{"num_hidden_layers": 11, "hidden_size": 192, "moe_layers": [0, 1, 2, 3, 4, 5, 6, 7, 8, 9, 10], "router_score": "softmax", "num_attention_heads": 6, "learning_rate": 0.00916, "warmup_steps": 200, "doc_mask": false, "dataset": "wikipedia_en"}
Below are experts of layer 5 (counted from 0) of a mixture-of-experts language model. Rows are named router (the router's row for the expert), gate (a neuron's input weights, with its number), up (a neuron's input weights, with its number), down (a neuron's output weights, with its number) and show model dimensions 0-191. Each number is 500 + 40 x the weight over its row's rms, rounded and kept within 0 to 999. Numbers have three digits each.
After each expert's rows: "comes after" lists some tokens at least twice as common just before its tokens as in all text; "raises" lists some tokens whose logits its average output raises strongly, later layers aside. This comes from a sample of Wikipedia text that the model never trained on. Tokens count by the router's weight.

# expert 36
router:567484525574538516466497396513441475543445557541560425542466559465597411515507396501477544508450483534526507598477437458517569546492526488628458509516472490455470494546480492454474467514459525470462525462511440551445474490505456491534479534520486572498504519493500573503501520562501503504465521498535472503495518489447553570542506517487528501596548437476516519452576508475513440471458503582543488475525525501460481505527417552512567549469543528521501502503445514461533472512504523507504476449446532473493500554538519496453478551528551517491479519559497562540473537516491463475
gate0:507519513549532477466484515469442543467435520500547546460505440509511464552531452493504517552494528495532545449523498512485581499547482429538486492454594440541548566487522557438574538498463535447590551492431445536496507436510480548498508535467505533488509517492471515555525461491500459466510515463419487527538472503577531437511497547450504472457572398443486503448500557478595419470468476469492460463543449495525527490524552413501535508451449422547484466529443397498490450582490483489492482504544509484498448508484534516477588464510548500461499472474507522508486487559523474520
up0:485542482475535463575486543508475486522542505537583470455567505552456488559550545458522465501455461508565485521499464488532474551473541474425494518495457478524485466422446510523467511481499469512563530523545594463496529476392435512522544493437579534557513500465545577495513532455495494518521474546452464559461498536455560531522438481464500530517549503457523544536436571488487535439539470565501483477454526467524444539441489513485481515487482489517529505496440375425534427512467455490449534516424461532469545484493435509467439484517448475507568495481481514491504515535556531418
down0:493485543499436452420444491467514461595491486452495495476553464494474454487504543511498518481512485443457406462508514490481560515552525464386472529553512486485479466481519476529460514517474524440480526434441512587588461439546447515484498559543462481510495563514482435539528516538467476467539514477475507566518438502546504518456468537499459500508577466485512533464522458500555445533482504440574476499460447517450596568483534502407490505612467532544519463475471549431479451554473493535468488526507487536508547513502534523526511468503593525493514555484552546461523459459486562466
comes after: "\n", " |", ".", "==", " =", ")"
raises: "|", "==", "-", "===", "It", "Other"

# expert 27
router:475427488482547504512472453478502528529543483501447566404504426517509538431516435544409536512429587514490479554504482423481489549483476477459533495398531463491474468470492465451549550486503527463504476422520565528502368537555467431514494529440491535440507523539494511476496482525517489555456413542503504458498546495522519533489493547480485491433549443496477470505488494492507498550568463518481470443555469489498417514450484509489466500529475559584573448393538512533536505505558501479534488547579532514489527500468523527497526522561514551538510503479504464528543429478489485502
gate0:480520469507532525527546547459502489571544529476464475557459415468496562477448465511547502560462480525602564534499530551483545512499495522493564483481556538481439496499456450500559516502464468423510494478525475486527557533521461467512526504512417527521512509497476504541474481485548501561494408529488522460515534514472478507585495549501511475488498561557498455499558486513473514521542464477423494526509512482505453545505455498522494592486493537530535528566482468474545474514571553440562434464560620553455511476532482503483556450410541432514413484536518463473504384480504566510
up0:548510495557498449445501517548568591574480462479526474524480547474485532503452541462437511564515530518497484466477540528498485552428508463508510486614503545453520471526482460435463442486467520490446428470484485518506533522471586552527515456532489418514481509424542543493504533509473464487569559537527474461416481408503508429498457499521520446575506514389466506532613517578507456444526489456454528459445465495508476503555538507488478458494511526498484510488469477513489490526541470595474554528473460502481515538476546524495470485455480481480478505422560497395492485519524497464
down0:428521485533531442527493493538425493445512493533565490465478473470490525549512550546481547514546438511508526555481407485506495505518557552449470570554398494480553519457458462480445521537439477507533603526460483423516599418483507485564501440428506548499482417478467468543467536506534461474528469469451474476479527470453560509479496474471472571522556488508430507492513496533480451556454506533536471522568496535482513472485412493510473478435433474548450468437481548537492503579506541447533480505529498524493503553549504499517461485498515544515541529510445496533494605493535551530
comes after: "\n", "-", ":", "|", ";", " Genus"
raises: "lle", "au", "on", "om", "et", "e"

# expert 23
router:495499495494496516447552402473579494550511522512561535557463454533521480515547511455470549493482460485475487467513493469511500584515448500532511513490537467493521432506530497497450536544476484434435502455431527492577452553527516452497500634487484435495516563558468492530521446452441477478505531470459495505505432569491456536543497410585481511540468494495532484475473512500501542547524444517590554567455495494497373446460545495490539558496541573434467508488543521471456528509442557517549491520488472470517506543571459501502496514523459540479523433521567480448543458485514537483
gate0:559545483560507486493511528497540471477487443445530475543490540483580512550483533537452443501584480510529439454511495489529480408481556524446509471522594529450524527470487476560488497582502463440475453546541485551465469554535491525461502560559484446489536515474506494452444606524432601447564431442534494487557465526470540587535441494522475468456535486490495480524540440500508509583554489430518513500502514438502478510442522548504478534506517539530528544460496464526453485507455559465483492484533421510478496512505498438488486519506482542461512524551459506490467477579584546570
up0:468447547571429501485524505530533499470580527555560486463477407482523575504538548488533458462505535414485486509531523540514530498539533462517562546513517487477543506499529519446451469497482418481461580446475506458488551449496503473451496452533484508492568436464462557473489515493502553520547498483513507443444534471520519484528453496520471512460457567425443423474430533540530544468533593485502436417520508509446470522511428504506454439418517546440535614471501506540571442533452500546528500545481507520505505525456488446478477485461483484534502484477514530475505532551436448562
down0:544504527476475455490462451548465570490538518497532507536516518438465528515481511495441489520496540526467548468488512490485473519468478489503576521472455513591497499505483521442522471481482456559503530490416529443530495497542529451485579489452507589479515593546422558477549467480504479505435525509486452477471599429451520520483505519486495545548460444427578534504564488517527484518534490503479477477578480512466576556512426474487552477516493508507491558548528502555558492487460497484531480553523489490453436465516606488586506450529478568510469503378478560515471591444534497485
comes after: "-", ":", " \"", " and", " (", "|"
raises: "lé", "ll", "vor", "let", "ent"

# expert 34
router:447468486511480515491512489523521518497475496571452548499464538471541530429478472439432450502496520491501469471501531478517491603480455450497479537523552544475509483542537426448497498537553562546499534427480529540604487506414477480511431550470541510475497511523523510451519505507383514505478529510459531459452470517478507481539544468469555516485457536554557547519518514531538518485569463580499536515572484577521447494441507484504422564530563550475465484528575520436472536455539583474479462523549541553540594508544533530482500558526479506496545434493465494605498517512489539486
gate0:486437598593450507481497448552443438501481484466499511508461556546468515492465535524500502496489453527491418497475470516535525496503421593560485511508564507440506524517498536430510443516526477505510480458477528594505526473458572438553576512554488434493489453563565485491475580521506507548497504457438464518537537499562482503578541503507479481522451560494447514561423469522462512585484525510503519478534555437445534505470488531442451461473499507574477491471547546492491530421533497505498469459535538458461499422525552530529512461470423496497530433515491585498473548527505501462
up0:397500499462551493533538415466527526579505512496459452498495557562560538498485576467519462395576537456529445455403523528487494481445511463550455528493527490542463438444514601512628482513463445482489461513460536551489518465481523499412425552482534570515446554501470533512439531483466444507470480500503508489522512511513514476505580528539467513487549542514473480500563439463505452472477523513510461487488530492516490488462510513514486509465473504524394513532572535480490476590450487514493538517439487566470577523498518506502431510508551535500541492478473492464493552532475520458
down0:508500452512469489580541502507604527488502488509472495469527506472492502461467481513538510522580471476538500485429460469427528488455493480536503497557487503508486508477544503504533456505399467473473574435533476522586423480459559483508584511515517455464542407490522538477547570481543553393478517465483536526452462463504473477469534519518514514561431551428553525452543500518524469501513456476516527513548470579470549562424489502485468478533526451465557538476444438478456493500580577436481548425497500499538476477566495465461515455461559452502506430492467435536467478497474485466
comes after: "\n", " \"", "==", " non", " co", " ("
raises: "pe", "cus", "to"

# expert 31
router:461436591507515459455536486571558508489574473524489438433475504430492438446481528518509522547525510562517499488510502481567509474476524509497583488562548465526549499532488485498502455492489481524554536491495551480527438487439453480525536493452466518506435501500536455487485481497529475548474448474445418492505505529462488472472448398474527519515563519528490437482538438535466573417465486525556521571462508551470478549507514492419491423516608515548613472468520509514449519491440497440441573466482488464434476493494558558552506484506484556533514483481498527562524527484552452521
gate0:537544492560454503425511506595507489521559515484549386480503494481500544548419516515481490509550567548440529452489486469583469487474500562569515550575493492597552433558470501434519431458442523513473480459546507459531494470474487460492467539515556530484507508498504479475474501490480431464437521521468503480479519492497459421505491446496502537526465433481527525523483461554439505470481513568485433498545594495454475502547516479502587456557506524499513499489457533501467499470426409447402495474502460474515503498514491448478475496477365470502558514462488526499491498458527529491
up0:536477529521573458506461491480553507560440539502515491480561458448531497549544554459524397531505515555551449492528540476498520443461485561473477515452469435580506488522533473554513486447523450531474483468461472497501547561497462522555454570511467438508492488436579501522483587493583544468451522481480526461538505442513454534493471531506454534446481490576490508516474480517541605554525489513508510544435537489533562429502447493508524539540522479523444461583521539525544484580524534517497465480521439476550460458553511418542441491477506466494534465499546557453559552522567498496
down0:502501492471556444446486498440532477512526532527466488481459537436504470514501561473514496547524480497546497425543489563486581498508458494437536411528474551418474486445549594512512508527506453493608522477456480568444548457481533511542514522510484487403529463566531557512529536451507468537543544507479524511469461492438463516500487541465544423492460520456513444455496528442513473532475516485565477526545451464497458485532527522556421511544521425529476570588500535456440503499507516457510533531472437526519495478502543477568521470483438469486503503477570458424564447583491496555
comes after: " a", " the", " an", "-", " and", " The"
raises: "lé", " nature", " chronology"

# expert 35
router:521496469500472556545480491573450535491502568445527480507523491491602582477489540527463503515484424515483584482439508481512521470458506489547550477483490450519521466505471535457478482503523426571461434508622525523558499551500525465458580480502537541507440579399480481496485504529520480467470454474540544518556505475510556488455450499460489548503503524529517492528503503517474497452495490470442482480550529473539428490410511544499479420461544501419472526453447538525539494471495508458504512475443510555495484510528484535562533567521415470474487483454509528512370515532575548442
gate0:527505444505488480539530483464505497498532478521523459437490518453558538476511448526522534451511477433508492513580478479551457542492498470533489487552483576462474507463517499553435481502462416561482516479532558578459562487505485452504515504494500483520528556517574512536525488540411401484565479490450469514521524470572461459505483516460455548459563425537418507469555491485413525503557551519471491548492478524475461408537541466507414492462523475448426499432531537471461494486481449501553509603516511483478548501514548449531440467482423459468530456559544517451480552500503548445
up0:481451496497487542437480556445532488527457518529505510452530477473538522513469532514475490467491567502445482491564496537587514529467487450530554481624574490424498494504490512520494476469467410541487550494467442518533443469491453478515602555509545448502460479522547447458486508469551484499545510481476500526519529497504503597544505453474511539507502472510553453597486451517525528509496555497461564499544462548468515560511567514524489548447464466584483570450490616504512498547524441486507491483468491508520584484467498442456485438493551456464543539470512437476492445511444589450
down0:484461546457425545507508424533476508508520497507482515497567513449504447488466503512494529483437476559539491486558513389504507399500475452472490516525461587528501477511527510515562543486491481504503461473550540557490511525494443471559447481453464468596448512417468466522575516527513451443481470541551506504425484532492489514449519509480455459491547481522466553453471498470560502489534485512528565508511471524593438470457579592540517463410517483443500477501559444521515476533478621505523535537515554463496462459508533515553486461484521518485479425525458512545537509569434523458
comes after: "\n", ",", " well", " University", " Minister", " vs"
raises: " other", " others", " the"

# expert 13
router:541451483587546461481507434424497519460541491507547468407479561454485559414475457542514471491503468577487526434465567481483529473430539552489570571524470542461550489517488469516498509500469465447501550508452461538462539481463485412562481522513500530496530522458504504563580483427522484483499557479514519547503491507480478543506490401468524497543474501467465521499456561545526560444503447491543441555519554535553498471582516506477497512523457531572581484543511537577456525497454503526454492509534539493505509567474536483485467485541503551568535562515456490520537426539560549484
gate0:503515504451533503470481478444514476570607584539469565479509453554431476592488480529489459506493461527491511482450532509502510511485490494486493518573457535539461467480444464501516491453513468552550488403542528492571498509520542572488532511441497483511515529497445495507534476403433496511546501528500463529524464474492483548461581538592500531569480528481410461544522532464538548442554502559530466461509518493449419527461499465494616501533523522466488492507459573551434571463539483563522551479512498526503538528534545458487574536513519432517539486420531510462474462515517482477
up0:427499477458501561479439513565479482528522531483489399531511457467472453483508503538502580562516496465508416459490513423459510529439433534533454502471468494552528519493468493488511510530495536492468507589386504480594540527541457511517465487515494514486518546543494540434430453453557450491420496542511495424444572513506496560465464501502538475446506543478475537502471506498584508468498483523490484474568567504532519493565513504507524531470502545527491468505467478435537472560504525517567471490602467549525464521438458562521514443536421465530525508489474501509426483441567455442
down0:446488462511575452512512569521520506456449487499580497494555496464448440563490559566482504450528538498506527526537474500500505510411512575541489490497481553568425540498544503470572525453472446537473551506465580525561542527500497415596532466526510551505533554484494518500447461501554481512502473510593506436527565489480534523467502441454463464478447459499400429545501475478507505531462544500525429565532537515476522530511511461469518485451528516489510504502507522475516553475481395523475519468602528477496452486457475468583481537517429522461450513481475474495444519452551531453
comes after: " of", " in", " the", " on", " from", " for"
raises: " countries", " Brothers", "lé"

# expert 44
router:522471496469422499442576496458504455599508489470452503491488495660517504502520500533448513510487485499386511433498485493572454551505477471526505488517469497507574512514461480537536535498411605457475508555498548491534516513499564470529524465546458484537511551450478551543499477455465494495568519448473479540509488584499519498560500500570485521504437478504540435511566453496473507554507486454555520555479552476465477478443562493526476435549515528367469545553520509505483504475488470527525481455512520452525479547528434477480539427483498474506542494527469431529486549468486509530
gate0:493497496474451536425505454472485567505437468567408483523488482530496543470437456515462470537572538545432479516498539476490425525462441592489474509497476550466495521488556499471523528578473545431448437530441525529535494472473486536512531492468509457502523431610549473463540552503539520503469430482509504547525438594441452458511442448484499536514445450508452443433500489490490555496453498460552482514447466450490519510456522522457480494524555470531498467440492551559442472484538521517455489530502515455542482571485495489491450504527446461454491395562445479540559473511462509508
up0:531554496494496525481457511588528517555507498470578484525458454477534524492474484486437499491482535444590467514484435450446485539489533464529523476477555575519535571433465497427536527549471517564519447423505515491424511459482515430538536540464514520450492551452515500471492469519534524447520494494425442501472506503460496457522456495525566504505465426502524525576519489511527508501495475513528550446518536548473511462543530422576486522448543447551568474522522487529529471443452516512501476486541418484458513520582521454429500545471452373451456507498501514494462582493514567434
down0:525502450477505558510502510524471518483495513483512493459513565442510477546484444518439487482510465553612507498455516528522527522448540444498523536483570539475569550382478478476496468456509506452534592506541491459473496554529551434534410473417443532469462576510487484474519471517500546499526532485509458483444512532471564536432434537518506553512496548512540487464565542468576497511474476485431495450543484486542509520504512481455538473487500598500472524532449574503575513582476491549528520467537489496481492495585536466431548429496452554532477541404499438526500487541516505532
comes after: ".", ",", " John", "=", " by", " that"
raises: "lé", "ped", ")."

# expert 26
router:378463555528518534513477529479494467524539523458505543466458452469476516553483531509465478488487501487520469527453516513445510465536450483556476462466448458428525509484462403504471557497481495498582526526548462496506584457497528554559533531632484509406457491501529537516471510510508522474536491515544476536508506530430512496491510509600557503578521506540553439518595477532492473541468530431522492475484485507441557551505495503438512502480509535556478490497487482511519496425556487504575571534590565466525453567493554477539590536453475469481545507535498550503475513426484475496
gate0:471506555514502437439422514446527512540469537469543463483520472451501519547479491473517466514503541486563480465471471509533500484523524584589543492421408525506479534436466469515470471512494455512521572557493447529453448502469481501484527525500434485470535449450470491485490527547523469530585466462502541474508450495452491491538513579475462456545498500504485531441588470545547497548514484514447501575508505559459555534520604588433447564467479520514526453500479519547440524544545546461464484540510467412573514504480554454475564512491526429505560470568493479467527510495494521412
up0:490569521486452483522579507489436455443458549468507460468528470508563493514518491437573541560487438542465446524485553426440499535494553510527474578513504388430503465502417509525598501525447547531511461519508570479485548577521520485492501510530420502496488503541470490472588526423498479476483501579519446412451531563522508469547549492485468510490516559489536502482509462482449528516477483432535480493513537552433582408481543509436532524517531445540497536520532519458490503498501557537543531578555526522472508504483526508499517456552505475460485526512506537451456535452510548485
down0:527450617510495500469481488435536520497526517497529537498484505511443481543479432529473430573511502506472503449466414408472521408512497462462515444485497438463508527538450566525485465577412472492468493438495527560463510516536531552476485476497414557445473532450493465423528511492569455533539527485504526471526495595484474552478472542523435538501550535510490534485595515539507495490520423412498430441494496459495478492494541540445503465437543533506493459462494474512484496519472463513520482554499446464499461584477546583509531519483510432455408479526484471459508519534503484497
comes after: ".", ",", " and", "|", " \"", " that"
raises: "lé", "au", "ency"

# expert 7
router:500531528511534485529503542559524489507510460475425473519533509467509406465521514446588485527561520511493506550524479525473517474519487514477508515513502558484473526492431504469493474486529453541483480552490524477489494486471539552544547480517520396578549496571493452567498495537535560496392507439489524425530488573458449414456498449506505536491532405445502479458531592522506489493527533487539449535447486510464520530496410443528579520480493520449502563487496516464469485505511478513485569483610485565433525469475578479570447511495501470536459460508599552471433490510498483533
gate0:469475528447463534463445530553558481553513480435552524512519493540472521497532473479547553486456464484562523521547437491589510528438521507534452491445527535503502535587369434453503488523510569528529537495488457471442585558558480477456511495530462507502569464510502468512506443491494489496531434538480551524470546503517548493421476412585496448506520508459495477497525511551464555482554546529460542474547441537499537507449487467526541494513559497529540401569449500465503515519520506494481543487507445518539439481509546511445422525407465495507478479554437512498477506468454575515
up0:529508474555520510460385481586481463437448534523508463476493460454467584481476460520507570457532526522535483481420504526455520473488477537563450523500489465505535445457505472400503533481517418454545422478491497495502467477488555522481508542593503472490477495498564576477487449529527556465485492450434495441511521450447479430444501512442480468507510480523551542542495463459504531551434531475474594481407493486559560442505465524507465472562488511538498561503452544441527451497564528546492460475481453448508463567493527516497487473401489526538474473484467506503514518482569489458
down0:474490487515468477518502516456564509519502523544484530491506470508497496467511523434505567476477464438468586463563404475512500483499519593511409540480556532532508529504506450432505507457482474505471508469461498485505515525533524445561530447467455471526431523432464418523503478505559515480555457570538529417505467483495552519465566508435530567461530397468451456480533534474454491470529510471548506445489480553490475484572501463497540520492551547522532467554493581479455421500440430493526512537555392456491512495508550512560501508504558504499533565487536458536512456584433540482
comes after: " to", " was", " he", " and", " be", " were"
raises: " by", " them", " many", " the", " as", " two"

# expert 37
router:538468476493541526531465514469451493492502477460474504425521468488469419554428501557526497497525492555519517530514458528540427519521451527467508462577561453442461561518522507498528504548441480540519469508484474465438514459417486510459561514458414464468471433448483469436450498516500459557515533495540495412566554490522440461513519547593451477434532530496548564524492451508497492454523493497478452459538466519374551525526481452495458460450483503521476540463482565446489519553504500524559476538427461531542531452473440425514464523546479425479492577497507458525485469539465524514
gate0:434505534481469526470449565530506454496550485457490507484567543467501541495448460525435453535564478527568508516507540471444499420450523564483554515510539460584491448566508469486512536497466508497520505495521517498531476508493437525507528516591530445465572424462493502476541455418489561535541555466572456510499526551493502479416541421511444538504451499500516430454511477522467528494530521516605483550516524460577529482444528531501555528454481500514550447522457518528468555511561547436429513486475482485494512497528548467520519548545469407559523541524513501474511461427499420550
up0:473538537558535504524557492409501474553492417416517541480509520441475462510513514459522588551532493497473497536456492502520470473529508539430466538498555473424526488499553523577543564453535528392488541549455544513491490456578456463493527546514487490434513493540431497487487505596445552519483506559477518452481481489534503570560525512543512469491433508460512467547501503467517469488465550438429488517486590495480545536537515444449517516500591498519407544502505504501451493529487461531571446487477468495552497449507549474433497479438539524522545504526541529535429449484533544469
down0:480477475505471511494524525457494540507485480500527568513514508484541523458465521548499550434487463517514541419535492545527507524489449455568494553553510452539459499512530460467442512522554479431427463441580468516463441505572529471491493597526473516472497520446522519514522433525509499551505524475505472429533473553457580574458479542536471481583548502530413471465541511530477531503538495440500575472539422484505556602541497441536487490535495469483443493541574533491464452501541552484556543486514464463610484501466493474518564452539461485557397495456476471484514503470469464459
comes after: " the", " a", " The", " his", " this", " their"
raises: ",", "),", ").", " (\""

# expert 33
router:484466434469536485491494495478470513520510527531429474497480500508560500520555477472456496469408534532483559576536478483465439593524408499458468498539475443498501519494467457425463461491457522416517437512515517499494473477503534550487548520456517537426489480560490459471485547512526481493535524550475452457486489495453474592517476493519549468505452465452451492575542549498563419509567419513520496528538501472474485490542482410480491563465510473532600472412465504547434512462524520469489468524456434546444475516496557487478441488539456478490463549506525508519509380444470435512
gate0:514452549474494563439480470457483488498457517531542432471521500419510527500553463466566429489552559550504470518491405539505499538456513588454514449498503511509519470479514439474559492519479491494489496515512512511534460427469511516467506516507591431475540531502495463462435454461516537538560487543467466496529499493520504493472480413474484426504501429576507488517479482536555502566456516554510611523474547464508539465511476489519490479462520451537535494537516460557501538530492482504497514549446484580566436542539513482621386590464496543524504572535519478475495560449507463493
up0:487524479524524542566481540472508497497418578478474491530449482551534482503473454510399603450510464562524510384423492527569528509600430511502475457510572524493496487476536488474614466466521517546426478429519444465479493537532494415481506514471459468519561486495491498522574511463554480483515495463433484556509475505527570485453531494415515483504484498457591487481499506517549536504549521412463497515520514413493520463395515419462462513561545490586476543513496527486489540477545489488464499469491461491510440474474493532519511509488482436467497501493494471520511490512530492524
down0:481487526486472517498528512541567454471588514501516462480596555452438491469509448530551486532499507452464499496539528533542536532509510455449582430478457587547511535537498486501547500497444469502466521496418524501536536409450555474472530484482485548407461452468448515480524513442481445464563524528495492552485501566508484504490520505477504486510463540525529532526537424509466542494502454476502496484495504569489614456567509466547475517562539505507514508551511484524468450546422393463484569414542513554498486605537497494513491491526522475503463499491495523537475509549555455386
comes after: "-", "\n", ")", "==", "|", " •"
raises: "-", "=", "===", "====", "age"